python train.py --d_shared_expert=0 --lr_router=0.000422 --vocab_size=14605 --norm="layernorm" --attn_scale=0.125 --tie_word_embeddings=true --init="normal" --learning_rate=0.0011 --batch_tokens=[16384, 32768, 49152]
Below are experts of layer 3 (counted from 0) of a mixture-of-experts language model. Rows are named router (the router's row for the expert), up (a neuron's input weights, with its number), down (a neuron's output weights, with its number) and show model dimensions 336-447. Each number is 128 + 24 x the weight over its row's rms, rounded and kept within 0 to 255. Numbers have three digits each.
After each expert's rows: "gets" lists some tokens that make up at least twice as much of what it gets as of all text; "comes before" lists some tokens at least twice as common just after its tokens as in all text. This comes from a sample of Wikipedia text that the model never trained on. Tokens count by the router's weight.

# expert 38
router:111113072137146098126104141166159157155115130112114143114130159105117120132082146123124175126131132133159084139179070116134187175103118087144127154127123109145131101178115162117149170158145156122163144129148152161111124109169138151140128119116125106120160124141153102086137123130133137155140129130145125163152093163135135170122129109131
up0:121124193114125145152121156129099136145172162091128148096142133114115099110129150122121131109133145112131140118110094173111149117142114154130129055121115166090119127096149138131164158134139114107149132119131098128113184077126112097173106161131128139170145097133133127100085126128154126126125151082104106158161146147099142109166126074133
down0:084131150098126130147125131121098123133194070132130131102112110119124136124133138105127099111128162141161116164133102163137138103124090153092133135103102209147141128106145144140167154123109098143116128096135090135099167090159095092113122136113110139164139107154112148133062110164122145142136097105123142162150145132126147119137135127131
up1:127144110116134138116124146131112135153114116105149147124134131099192084159117143158108181114137136128123130109142173171163126092104166117147100139131131134081122146146119145125104100100122144127133150112093111092132108112163082154142109106108180145122097154144137148138108150112151164154118130108097134154137116164112164133103076168128
down1:088105149154112139115139174080128136119168071142164120141134132183145160111111166065124099110134155142165117164133164136110159150134121113096155143172107131132115113139129160141099141123095128113157116130140108167088108100130138145124100117104084128150126132108106131141144156185123122167120066113134103130142131120128122128152138117123
up2:126122126128128098136134146153138134127168145141149118117157128150135158114126118151126134083128131137118125083140135059116085122154147148115198126144141131111165120120137147100118142117151111096097125160112153135124179113076128108133115121121152099128091120140156130112102100121155101084129129183123129107142081096138150148123138118103
down2:151122155094107124118131074155127090149124084134117142138053160115127141172100159111141158170149135097143120161155088119131165158114137139093103160173124130107120127152144134093148131103113109111141092136169130138126121155127134123132118128140078066149119140099196127184122130090179123106128139128110102158133104095155113163160134118137
up3:143158105129116107141111099206180117139121117094167123106139131137114108134142082125136149117113115130146122166086149140093116122149156083133139133126118089121137130123149132125129069212152089152117158149083138080142108131090137124124128136102132102130132114119107114147122100082082130120117133121116079127125128117147134143131134095137
down3:140071097139128105134134107128110116111125146166091152149124095149104131116113176134164145113157157110123120184175113143112175144147108175107098103174121109144152147155110122191113149110127133140182142139148133154117098099149125148126157112125152134156121117094099147175159168072113125113145136156143132126137111151141081123140121147160
gets: " in", " on", " In", " by", " for", " at"
comes before: " the", " a", " his", " this", " an", " its"

# expert 77
router:106137130090135125177113153177151135159075112120109157102148158114148115086112132111104147113110159096120111162150136123125152149124118129130143134118113111164143063145101161133156172152142132121140138152147135158156140100153120145119112111143105089105163154153140104110112096102116106159163107111127150126148113160165138148129168116088
up0:144108104130117129145103116121129113161127107163167163128098170144116139117096156113090103095141119147112122123119114069136155150102121109164134182156098096129116087135134149142109161121128131128136125093121116142124098129166084075122144094135112091104152107195183107078071135132109100122112096111165082142141166137143097131118128132131
down0:086125118147136148150156110102116153125131131147131145152123088138124108104137167117107141076103123158146095160098136147114120122082119137101120171122117146156106137147112148111175160091109159153127107156105134111094116154109181118134115138123127082132136114130130152167125140106134128145083119136093098147114140153138131112119151105177
up1:097139127120103136126104169186132182110123122128127146110096141154124116109112140159132147114085137088137105128134119149108141154155084106133088111083122131164162125137134158142143137102161115134125152144123136119140129139151175153095127103143151105115136159128169097125125140150151107177157111146089084139125105138194122132116135104113
down1:099098126158102112099169099113149114139085099127105158121143104107148110118128127118098164102119184125115133121122092171148122152086114149147129157156125132153128144127114113158130157140106109140171136120148158085132081139174174140116114175126151120108157145179129144157141154126129151160121114112130136147161159106192146122162141104125
up2:106128118160150071117130155131147122137137109166149158073116122144147131155128107173086143073139130130082135128143136123117144132134084124115106112151074082170097140101186147121127124149124131121128152180102178100116123104144114113118135113168117114119170096221147110130126074094126124149097116160124139141128119094156163133138101141134
down2:089121107131172117142141119105108087141143130133149124126121108174123138144144113121109181129157139169101130140176111169134127138163136095087147142120102124141153163099076141166164152106153140119135109136090171132133118143126123063142138110153135102127079090195122142155160119128091139151098112148088128096109119154141112111139165133102
up3:096122112068113084125086150149117138127141124076114143116132135119150152108118128136133142154129169141171094122168090128104151147132131113120121133120134118107131088151133118135123117148128149143149132124119162140173094128158162155106091126108185156100125175116152128124143119132146132149160146077122139150155147156143103156109188142129
down3:122107162101123080123141087137097190175124117143104088124104110099142139127168146102126101121094123145147123161161118112146109135086130120082148143131140144123117149131127112136126122128099164139131170113134161134134110149138129155137138119109162115142145103146122111178128138120100126144169141141129129126139109165128112139122092142136
gets: " |", " L", " 7", "4", " 8", " "
comes before: " |", " 0", "/", "',", "'", " 1"

# expert 64
router:113108096122134133169126143190159142120122144101144147091117161118106157075104115116065145132108155097138102112175150158150152148144095122131125118101093129133150093099109133155135140116174132146118147130118147151158095095164125152118078106089138092146169152166153108105119111068126144131154105125148095143177117129150100138134172111117
up0:091137120094134117098144115147127183104110110105094138107159152142122147140155117142151116092125110136149093138127106093095141136140119093127121128099143111124167116130121093145103160145157139129155175131168122118158120158129163127117125122140126093127124084110134128104124148150171129158146071126115144131158095133116142125118144123113
down0:101121120131161134120170155129113132106152117132111142078085123145097103144110129147080173157099142140103105096148144109116137163134121166125133117134101145145131070130110134117119162148108140118114156104126155114154137116135132146107158111114123103121149147164150093103165104117144157121141117107159136169131129107152112141088169171136
up1:124070160079150138151124135162144121109104174112100139116093132129156144123159123065153117124133125112140124144143085114156140171121042110147114121122101123132150124112162128130126140137132138108134156113110128161145107145166134131130119120137106140140139129160159103114133110151092155132139119109156145134154114136139108107104095158154
down1:115172125116128151126131187166158138142114127132111139107140144091120149135154113130139108119107146113108105114108153130100153102152081180177164106144138104152108084173095157157145149120162139134174147117150140113139130168144092100145125125114142145083178105112152120129156144124104096124126107125150134169104099151178143095117176113147
up2:111138086144116142147131180164144117147119105131146139151144119179127126128126125170166177096106118112132126097142139083139121111096104123133138190133126130154144110146171153186098160087171127094109152120127140162118130111144062120106132151136119089131122127153116137113142134144085148124111105181103194111126095159106156129151153101101
down2:100150121118119120123097097143128146119109154140076150109153149155133114135144134087125129105115125113132124130087110174086122153135153143107135136101130140171134134115109141109111130152111136195102083162165139106151163138126151146156087151128111108094117135113150134104132149151103142131120142114118100156157133168142133099136121161106
up3:120124126158104116146181155193125130112150137048131100117109095109140106140145072115080150150101098148122122106125111165144130119107107150127127138129132160134174166125084109141106128148143148148119164115117094055149172164112123119143127118100120117143150162109147155137126150089100166102122119096081119131152117109123138137120098115113
down3:080119148156127134144110087100093126143158121179110141133087119116126091107144144120151163178169127123120106193130079132151136170123107088137132162101139155089111142125137098117120094148098103143131149135108094127117099130101114093156139126179121121181107148133127126100111080147152118142136115128140129130167125116096114115098111179147
gets: "\"", "2", "4", "3", "7", "5"
comes before: " |", "4", "2", "),", "3", "1"

# expert 11
router:080162121148132114119114177177138147148147166086158134109129180109114123097110112125124169092106152063191098188142131128134146147139097148162148140143084114135111109159120147137103132135137164168159163164134125133164109134127117137107078120151156121107132115149187123070115115094151129134154115109146112168159106143151112154109125150134
up0:099114133134138129134107116172126135157097134113099126130116114093146117108148094142116145103109113157139133124144112144148125145116167128101132117096139139156121155173070160112153117149108124135140195154160115134146112152147114148100128078089098101089125121108115102132071105120104098125125091090058117123119110117157134153139128136103
down0:168169096098121153124163108131131151091117175135105106120160121141135097156128091122133144069124126152150134114150104149113110123119074114115096141102146122165110125156122091165110116094157124162187101081110145094159105137097108119125147128148110150108126173112143166108135127099161081115120127123162101154126133146117095138122180134131
up1:095152115136131124084127126133116107111102175103160137133155126115096147103126137153131174117115136124148107128103138127122128117142182131149152143133178129085123148177147160112108126138131183157083146104092137139129158121125167133138116105066146095176141134131139122103096140082142098130109140121098162160135106144123118122131125124131
down1:120136135129135168151103150156133141109162094135177126135192133115130108159090094111106091150123133187118152093145174113107143117091157118125132141140130123127095133093107107144120128118120084098147107086114134154150157154138097116115138118178172135109122116122106127134146137078127160145128139122147125121148170095126115146083151105143
up2:146118114137111102136149169178136115103108100116074133122134146086113116134140128174110156123083133145109112115133114176104124148114106139081139181095184127130159118145121126164127111108149137129133144142112159093115104136117141168097097115098118130123145129130138150155138133141158140150115066144062113130129141138146156153115146129133
down2:114142138111124145090117177117100097130130137142151140085108083186097117096167117145093114133129095065115130129085093142155096078145108142112140111093088142137112130167131114125122168081123148137124108087119156130158120165124127086116131139128133145153089140126104089113136121119148122092109186124147137112120181099118179126129175089140
up3:116134103147134155129123170151141116132139149134163127123147158114166143120104114151151158130145133166108129070122138123143119126160126117159153174162125116148149126123143144173125128168155156107122133090135150104125156096143115117149155128113171121115139121139141114138127115097121150137125150102173097152135138129157169123131136139134
down3:110157097148126124145150145099094085102144144123095099139130103135119121121144121123143112111131103143097123125098144157145148115104101163120148140157122169112108101153143119103148096135119113108139115139097124129114117122144089108128092120147163139145087132112125153163119157115131133122147072125125127145174180104074103156122152121134
gets: ":", " |", " -", ";", " –", "s:"
comes before: "\n", " The", " ", " A", " 1", " 4"

# expert 16
router:073168107116132097172079122159143138134144150102105126119135184096103107105099135091084154099120119103182083143135128135136155174134126135167130113114094133114131115162097128096084135137129153156158161180148128133129099131145151144138084117113130134133102110152169100102107137116132118126140071109116127136143136128127079158107119128113
up0:164187147132130127142085128123132137132101171106144126125135163154138129131117117121158150164114136076134129146149150134161128149170143114118098156135142093117082090078206118137140114185139106132105147139076136153118160105125144137153082124130161130171130122155108095138159113104111092152130166132178114160146066141145130138126123160171
down0:155109143175119154093166054097132140138108180129149131104151120152118105126153181112137087142113101108126164120149155128123115106096119131112119109099104127210089153119113099138152144113095101110093133117098189120125111137063177134139106141127116159156132117121086135144138107098164151127128158141138140119104149152163131083101157119167
up1:098115113115151096095079127119139129105142175172148146104065144119188102100133077171139173116141125179124106156126117110130144153103145120126135133127156126155084113151148122158152136161137151167149125111101157123178166120148090150128118122169134119125167136114131138117141136105153138130127091104150119157157074139186152163121154137118
down1:132126136161132162142124104129155134124119146108123119123133145119113189110134144141141100126141099151145153133118132060100148127129146152145158140171132101145111074076118135109073113129129104101158105169134113121077137104127178130095126137157133132156163117148155143106122140104118121148132114132137093117119073139114139144141097148130
up2:107102144086129128094088118183134148114151112131145141137168136119135135132107164084120099159155153143142101103139117161156111157077134120095128114117140139128137124160103138119155122181133118116132174158130136146137100142116110150133147138133093128120115129126187103097122146141136136119130104105099124137129152116145117169128135146083
down2:119131154123134113116127087136141113125100123155092108148138131119068124150151152157138078169116143140099159159089092146101146115133168129181086103089147145133141106110134137123141157161134119160123100090120176135178119132120081056131129145094120135093098114081099097155127144108110136135124074129141129098123114168144141120098110089169
up3:162130154162122102164174173132158122146151140186103106101124112161109075172127090078071101115113152162132118097139114131115143099128083090113124120087135128115100114117139128161122138144181156120130126138146174085131145143131141113148149140116151119125133120131124113124131109163109143124146120150140102123126120184151138149106144142130
down3:135111129131144132112084120172155126115128156119156131100167154125128115156190096120114140091141140144147139101112126107133128110103164101110141122129126125127121099148107168135108113122132157106176126160176146084121114121136108176135154114134101180094157102137108142125111085118092128166161151098085111138128147131114095117099138104110
gets: ":", ";", " |", " /", " –", "s:"
comes before: "\n", " (0)", " ", ":", " 1", " 0"

# expert 46
router:094158096079146119152109128142163156158115111122130165142120162132134106092123142142135120121105159120133111142138135157159162163108125092183117144111103096145129120154109173103118146127119141145114149138111128181153092120161129149103082136128124114116108154177152110088121129116136136154144108133106118179145147146138119153117150098144
up0:126096173107150154122088124148092159153089126159158152120168154148185155104148113153131161148126154112125128163129116117141141143091140170081153122141146150118120147089124139079090104130116152186074097169107066088137101130147103167154135136107150138122132133147143121160081092164128143099113128086108114152162141128133128124135100137096
down0:141072132165142136122113129124113084109167134126147111145142142132084128108198111134107079140126161068132139128124157117126143075137131118133140118142096113130103110152150116200152125129090139121115139116122200116147132105113114088143130107141125135101129146157112113095172074124119072152146128140126136131122136175112101141117124088147
up1:082149146128121090126096110138160144111178135098085113117147111096153095114105152134071142100124097148145117117104127136139116144142116106123103126090151189122186140123138128129113133114119161130140167135139092091123174113117187144144121127093142132180135146145151133131113163127124117105131135120117113081140149142157129136120123161124
down1:177099159144127115108147086120127132115144090110150096122131117140136106118184135117115150079090115101125147187110154157124122107080122114106153131136125143093155136103108122139143120087135106108119131133098163110147179140100063172105114138136130160075155121129121116128151097159157111141109136141189149147095106155085165139097111151168
up2:113114075094142104146088151130123128135147118113101120128156139145137121081129068132145119109123120135142121129106138106150155123083132124136128176095152150152118116162111122108120137126130151171109112127124079130118124145154075141128144123126107137109099195152135139090122170127109162171126125156137133162139138120129119129128105103098
down2:103094106113129128105119149126132132086137122161125148150099163188112130108093126220131131141122135124095129135131096071170118154156132097181153101143125143125151138130144108110101122136118113130086147134090128090114121122092174120159145139087130172147135149152128138149103164122096124149109124155151158149153095108084125112133143141112
up3:053126125146117115137127123108116134109175125139150134117153154136137190125125180127127144133141098152120141115137131115132095120099128128149197155080181130126153108157114128165102124140120137135166141131141133128158120127111139120135154119114127137120101135136123110117089146156178154136137124134129141099130126165140127144104162109131
down3:081170123084142154134140121123166135120156125094145087167121136128136130122135125103146110154171070138144103153091125165104096139144128104142168165125170106121147137117129133171105108132121118177150115087141133099161134157155102100172162109148138145086112117146190127165137079133109114124132109081150122123160100140185123139142121123133
gets: "\n", "=", "\n ", "\n\n", " (born", "Species"
comes before: "-", "\n", "|", "The", "=", "=="

# expert 31
router:106146129114136126120088165144127126163131169110099154097142151098129146101104130114125137128092166071146114168135130129148140153127109140153112104141107125123110084140140154107096164151137146175134159164101162119180137120154148156089102091125156096114143114148147075108127107111145103146140111114137121166153108152146113147124131140127
up0:072138094144141154109132099125181137115116088107112162106160168095113173124108133072153101180102110108126140161106133134145132124153107123122155104131107107122117142140145132184111128104120139169119149151140150155148100132124155119130122162120115107164167116166154123178126112087109108134141124105160202170137153117109149141141100135114
down0:121110096147139164078117135213188173108102116168130093132150134159159127137133147162159128126123123148154149115070139116107123132107147157082164129098106139122102145133145142119202171083130108134135088131163105104108131135141146141129109129122107119137152080136129088140075151154145121140149123124135146140162110152114171135116141103124
up1:121145108143135167111132143156133149103077143153164125132138157153136165147150151050139127134123130093179132157131123131120086128125088135126150153145143090106119136130148120129105142140112144124137093149112154156116112155171146118158156124090069162135119141134101119091089150126074092146136149103146133142139102134112087111090125125160
down1:148121118130108118121118153112123126115099116174097140134121122102146170114129101166123105125144151121154154134176129104103126116111113136118150081145122142148099110117099107127121115121135158113160158136104123106101148118147124136101151153127129109120135111097180114133124176196092104162121158097102154144089136128175127142123152125098
up2:149077118113124079146120114087109112122151145137092120110091126142164106146164102128168104147130120140094111131117106119101152133101135125131105160133129116133123129119130133127129137154135126143145108097093157133159153137161099114169127137142136151077153129132111126119126088124111139150148121143157140206143141114153122159136174066134
down2:087135120124106096090162103120095140148118143089132130134157156094121157116169106109140140137130119120093133061131131131116161140113146126137115049175080112126129154116133119092115125119114117140179104147127121091154128112135138137105103155147158173142133124128141126158096167130129118129155158156138139142104148127126144125117101168088
up3:131102128112159153116127125132127149105111133166092143114129137105112192135134167114103139111135134107128137109137181109127097135149102116122140122135159071144099113153158117128128175163136112091135123150123147156089106129159121113108072166108166134121170119130109121130086138106116097150134136138177105126136122120136105117106170134152
down3:115111104112105145096149161100134071133119094157136163127117131102175121139101109103139161092134128135128118094128153144126093124200132114130120114099133105100114153156113130146135129151148147112111139113115091121130099180127132132117144145143178131125103138129131135109139117129164153128159104110131128143081120104129149146132123132166
gets: " |", ";", " ", ":", " Act", " –"
comes before: " ", "\n", " 0", " 1", " 3", " 2"

# expert 82
router:118121103091141136184116155151134148143087115141113168109130163111144094079121155116114150127112142108122119162138127152109141146110121129125138121096112111174122084150094162147118140154153129142133142143112145140182119126152121155120087124131108086151184143156127100110087103112147136151149113097113098129172095152171111148116154094086
up0:152110146109133037102120140090109133109163104107121191087161172140170137152073121145107176160114132137122114102159140130143129135149154139112107122063173129162126148137146123114143125120105176144101106096144161155144143093131170102162150104113161130103188143144157098141103157105163114103135107101198139125143118106134148138083144101110
down0:158100152087126123108099066128131106124124085138126141132156132079100116097169142125142134117142152099163094092135100147104157147073173175140131107148111170134165134085132136068112147097125121176123132127147115145100143125154134116079124122105115174110156129110076126118110117118126137148105112130130109103094122104147097113091111133151
up1:105130113074128093146097139145181149149126110096129153105144157099163124147124131140117144159139131117155102135161151116184158170125099087178111133125127131137130111147094137125132166158102143133146136142094118151136072130149130129168130140110113122145136102151183084135142104119139111132125106086150110129129153131155142128079143126104
down1:122092145097116102116175160159138139155106163150167116148108081137166152149161155143104120164179174142118096116160163121125150103128102136100095098144116150112113129120124150109140159140151124119143122159096130121104087129123126139156112163135145118127147148154132136140160106123141099163133163127111141169140092119124165140118147108137
up2:109103068085149144101121127113128125136110104147168169096121164134094129137067170145128132143151155080188117161214100119146145148118097121155068152109148105132122084159152146109109108136118161146152160128099147145129125058148151136136128132136136165119127133123137129131149164139113133146119134101173108119133117138151087135116173165169
down2:102135121130140145102112135168128108154128099142128141137149124126130108110129097151120146152130078084136097146169174140117134159102176182105123135128102122119116145133118130102114137091126160116176112138123107126102134130113073089125106097115129139086146134182108106156121112092105076135138136130112152132100160123137145137125122081128
up3:114132103141097136155104083173142151120129148117124147110156148106124117114124152097104122102114176084158123110152098125122152127130125086144132125119118115105153123113145146162106147128146135133153163117142137119125133120130105133145139136101153118166138105139163098110075106130105097170143130113131091137151113162131072148105127126140
down3:159147125087095129103137109151151131088111145106135133115134113147161151147105180137142129124149148126139095142127116111096187121122122132103120103176153187099141140133129104128118194102147153093161124105127170147151145156131101082114075158117110095149167092080086154115141120101099072126171088119116131110149111110139115099135157138120
gets: " |", " 0", " ", "8", "6", "y"
comes before: " |", " 0", " 1", ";", "4", "3"

# expert 53
router:108107124100143136153108136150146135142143131141102151106129174154123134074136148113125139113116181115130117142124097128129174180110093132174133148085140124121123114124143172124138139137142136147114111178154120142127102131186141137110083120126114131106110171168179118109111124125102112168148111142133117189130136134134108154087114105116
up0:153106146136134117113107109117156119161139176177124139093187127075106138097117130163161155120115126112156137205109066119140160155088118147156134106139131143164118117136122112128121130155122162177147137154148109139151100148079169144144139122143118146089096138090132120153153102128118172153122098110128147161133130103140116100143135077106
down0:090129144148113062099106136120110106148117124106138105145111106148154140161135129174104119163111156128117131117146146138164101094146079123106134140184103137139150091188149101118117128159142137073095142121110150133151180098133131133158130110126122114107175125089113118135149138109147126145178134121136093093131131158130095155124126120143
up1:115117153144108116140151169149184151106133148176075124096113121134161114136142085138096146114107100152139138131165109138129114090116094089137106114118152106169131159118139124120133146179133106099117153132146091120137123092095119172133121090111128136136133123105128140149113138133142163156124077171137122109142108138180153147105099121144
down1:144108140139107140139120119145117108118112138106128144137146109129119145134109139121126123128153127150142110101161178131156169080149130156094101117153092172146132103196088149124168109099107113107096135143099117085105135133180127121103143103119181124146120135140106163159149115145109131123127150080076163076141104131176157169150125085130
up2:143177121131124085150134115120079128165104092090137136145138148164114118164121138115114108102115152129123127098139122174125114105174149107155131136132089101168185115137132118151096114121125125121172133133107121166127115120123088132149111102121138132104177143132119130118145096128135157123135130146153100133119110170106071161114133102128
down2:145099119170119117161171134121146125140107139186087133150125152106131108067139162155173166076102101087143145177127143101116150132127130136102137127147156158091131151153140122162147112113161113141115147123104112171134143125099129145122128125151113147121123150117124109169125128122111107151139116115162117155133104118086099136122128132094
up3:117114131097136163110109135083097138094111157101171158144103119093132145096097162120136127138160116109118126157125184133178099185146141116137175123140073106128125107121101109137105092153090121113107132135132147140109102130172111147130087153133151150142079160132087141086148120082096111145122159107140102109134111137126126092124161130133
down3:167151094127116133142082128148137144143110144118139138114113100116097090099147101167135086184105133102156138151100103137144151093123117120158118136095133145129165142187146099111130146119146155085096123138132120147132139109109105084147116118132130147104143097135155150149127143107125114142113118136118105138118107181078167122136143114090
gets: "\n", " =", "=", " is", "-", "The"
comes before: "\n", " =", "-", "The", "American", " a"

# expert 58
router:094134084117143110103126150144151192120109140127133149109135144103114137135085136112125152116128130131176098153188075115129167162093086094169126130129110104129133115166137157158116156141113148133171152138157147129116104098167151157157150135134139118138144111138172124061119127157126135181142116123142116153163088157139127166120144109095
up0:099160092140122150129139155106098129125111117102053129106097125137152141105127091102129084131125132125145170111138126106122119127133109179084179174162078145185146102148111136188105145110120128133104106144124114135121147099171111184132111120140159126148169124129101137167113148138107122128121173095138169104149129161171120096152074169102
down0:085136081085119123120171168084096124164106142161153153118151188139140135109117100172161133149127172118130119147107158113162118129141100136193110141093135116105163122123131120119118102103114098141102169110147146077167084130136109189144115143162143117110069140129149120096110137139122134090109155112141087149116142102129150133122137115149
up1:173144134139120169144148121103105120177092173097103099122094116137121136103126107156117142117110147115128135145196134148126140133156118157110135164092089133124140122115109126168084133152156101135124180109149096106125145120088151167128128144165155109092097128153105116130130122137171177136123164124106088169125109135115154136121082121099
down1:100143114095141130141137156117129092130066092117141114170135127141159120123151122114147129172118106110125126115139111174138171148099112143116139112156102161127117123150141127123173139132139099113128134103117143101131120158119051145140119101126098158124121148149132062128159139095110130153136130137109151123153132082140180138111152123149
up2:120130111142148121118105143138096097104108125060134115125113143103128142138148224160130104131124134137135111142115127167126096120095126119106086178122140078169143095218087117095083174109128133111136118160122110123134091121118130129123123130138170130121149133141159129082138153124134123111121097115147096135119108168147150120110181104090
down2:115140105154132145113161161154129112075151117130170132170131142111125110189109125124112125151144138161114131199115140152113072113087133111116113116159165082105115094131138144107117138088124096139110117098130141134142150123134146147141157122117151148116161154134095146106131141110149136115124131146140114109132111121109148139104172066118
up3:144113197193113169122130123133161136119116160109131108104093112128178145145126100124127104109133128133121157145153181151110136098084106118109137143152135155134122101138106149157116139136153149088111146107083104121129159140143127173140115132169115137170142139126099139174180125126141176133142148134112145094137105164155111151134101153127
down3:143117106074134111135111148089130126141103157139154112141139151131107119104096107123153163145117190100113116153176129106111132172148104135119119142134128128130129120098129119127163111134139124129134142134114151131176130119132132154097075117148125166118096139124107094176116102153116084151129125111172134136123128085160135115108187151167
gets: " to", " in", " for", " with", " on", " of"
comes before: " the", " a", " his", " her", " their", " be"

# expert 25
router:113114126112149090122078123168134132162127166124118154105146189111119107091152167097132142115117163091163102145154125130144175180110120129144099123112085129116147102156114139126112126146122179189144176154115140118162078127149146147120073123129134122140099130138166094086113112090144117139128082153123102184148139124122091142121108117091
up1:121105116123134101142114103136105104119076085073120109148109166137134141106138141134132108109096120110147150152112108065108175157154142130120154115132090119181222147170094127123146141095095166189167091202137134135137130108085140108147127094074113118099130145190117130158142075115126098117119159125124147106126143144104182119151101105104
down1:117090161119135113124125113072157146115113121117116173153131156156150102130128123151132143133165130154135143108137144152148132116116164107119142176137106114148104130166132144109130113177124141148079131109110176134151150142083136100172132128171125126186130140153080108149125098146080143159173151149159173097119141109142149124113132118075
up2:125179110132109101139048138150158126128118107128145130136111167133104063111155129149096173120118103159162115127112116069119117143134129073114155130100115086157114145132098127094130159163122087111154132131122158109159128162086109101116122112143134130128104141169112135133156056152120131145141136112095137144128136105135116140121125101136
down2:113111117093101133181093139086111163106154078109125129093058173142103128152127119162134090132118114163152112126107083169099094109155137108104114113127141095139154169106149119113149082140122139113084155180135121140163140096112116134123133117117161118176111154091165103119098110190111091170142078137101153128110105116146127121131107157109
up3:108174134106134117158108133117120127138155104143169144111088128150118167126115126130139111141143127132110131087106127061121130170171130155150135125083139136141105092143126121156120162119130120107160099123151114149109089126164104118162132142124180141126149148112125108132121136134124125125130116148168109092138111117125113109141147121140
down3:114138126115145128126141102143142125128163105159152161148119121128160115149106117112093090157129131147105107103112148124167128105082108121135114110068114153095089162112098130135167159115117118127150145062120132160163155158135087125103113122117162130157156146115122101154107129141158080113134121102135116127170159138157127156141095139174
up4:137152121094136147104106117136135147104126154099109132083136091112120073122153129153174119169123133165174122134136146171100155145090150124106105153071103117152138132114135137126159136122091173171134121110144113165100111119153126150203112140141129127094155178123164152090127160168112120102113115148137091171147125143110104128141119065145
down4:142098148152133102144140124088130111103140118163080124141091159097148140125170147165153102114137111125113124103136140141139169177091138150098133147121121118113104090134165143154149121132120087153124114146089140134113155147106097137080089131125182136165125170117130132147154172122123102138110095137125133137117090110104154087128135145163
gets: " |", " ==", "==", "|", " also==", " ==="
comes before: "\n", " ", " ==", " 1", " 3", "=="

# expert 22
router:120150112114134117137073120124162147135144161110085122109156171083117099116126140102114140093101133083171115158131131140139140154111113127139102122123099119165133122146094136114096123175116176183158149181117144118174106122127157174154106104131116142112117125151142096113169113118137135150138092110106110156136127144126106152129130129098
up0:121148082135130128085119117153171107128134108104103126116205124131135102121137162132137186124120109074133116099110154147115136114114112163152111096104123135167118132177107132116093135152135176075155139124107137088128176093125095136129115159120116135119128113162124122130136138122158126111122137134104118157116150161113138103113112126139
down0:129136131159131158199126125125127136095106171137134136148114135181129125135150112117134068117133157164091150143116129114143123098118164151125123118128138098135131096152172102103116125108157078151103140161110099097120143121148122126158101100121124086143113107122076112140113112135111098126136162162143105130156109126112136120151173111163
up1:102167109172140125111193152141128121121111161120153133133159132144185133133144085142119145125139130145157128145155115157137107096171139136125184130128163136130129134158116136155095095138166130113132111096156144176141106133104157130135120102085140090150110119111115139119142141139167211153103139134095116127141145182124141146088111079128
down1:096135120123138108128122161118145126124131109165133163123139133140130148093106138095113130120131150166094146094138142131120134108104090142114162113108156092119157140137150138123148079085105095118112127114140136183143137125132154149109116123138136081100120127135134157142143140128135111119127139144088090095147139156123103102116164118143
up2:128121139136128086120114175118133120099111168080128154128099164106125135080149147157130125105103146109158142091154119126152187121078090112153098110118124123124123131121098143160168130079101164139147123123133142143114152086163125192080085121152147134152187158140140099129126127119133088128118120116144135120124103136119118127098130104126
down2:154105167130139162129133142119160134080108138116119099147120115096125123155129134104166108183091113111142143146132109135140148112125104103118142143136129144115149131114097114157127098094124138135164125120090119096106095122077104127066110107112165164141165105122115117141140128148192114129125132170145103149109130106136148082145122115105
up3:110123118133122121126129115125116156117110113147150118139184141150126136130113139134140151119135106106115128110109142159133127133081123146092120181175186165136127142102149129139096091169126102134107128147163120124183157159173122124174131140119089121093101127143137094121154115133156157124139186079110108114135124178135135117123113134122
down3:099105128118126117155104149153149150118194124122076123148102090127152117134173117127136133128102116171121122132105094144141133120143133106149093093123144136081123105125113121104147119120154170127132100135140139126089127153141119147139154119077146145159120104100128129155152155139081106082133109077102135138093192122131108104155095171142
gets: "|", " |", ":", " information", " office", " classification"
comes before: ":", "\n", " ", " information", " Animalia", " career"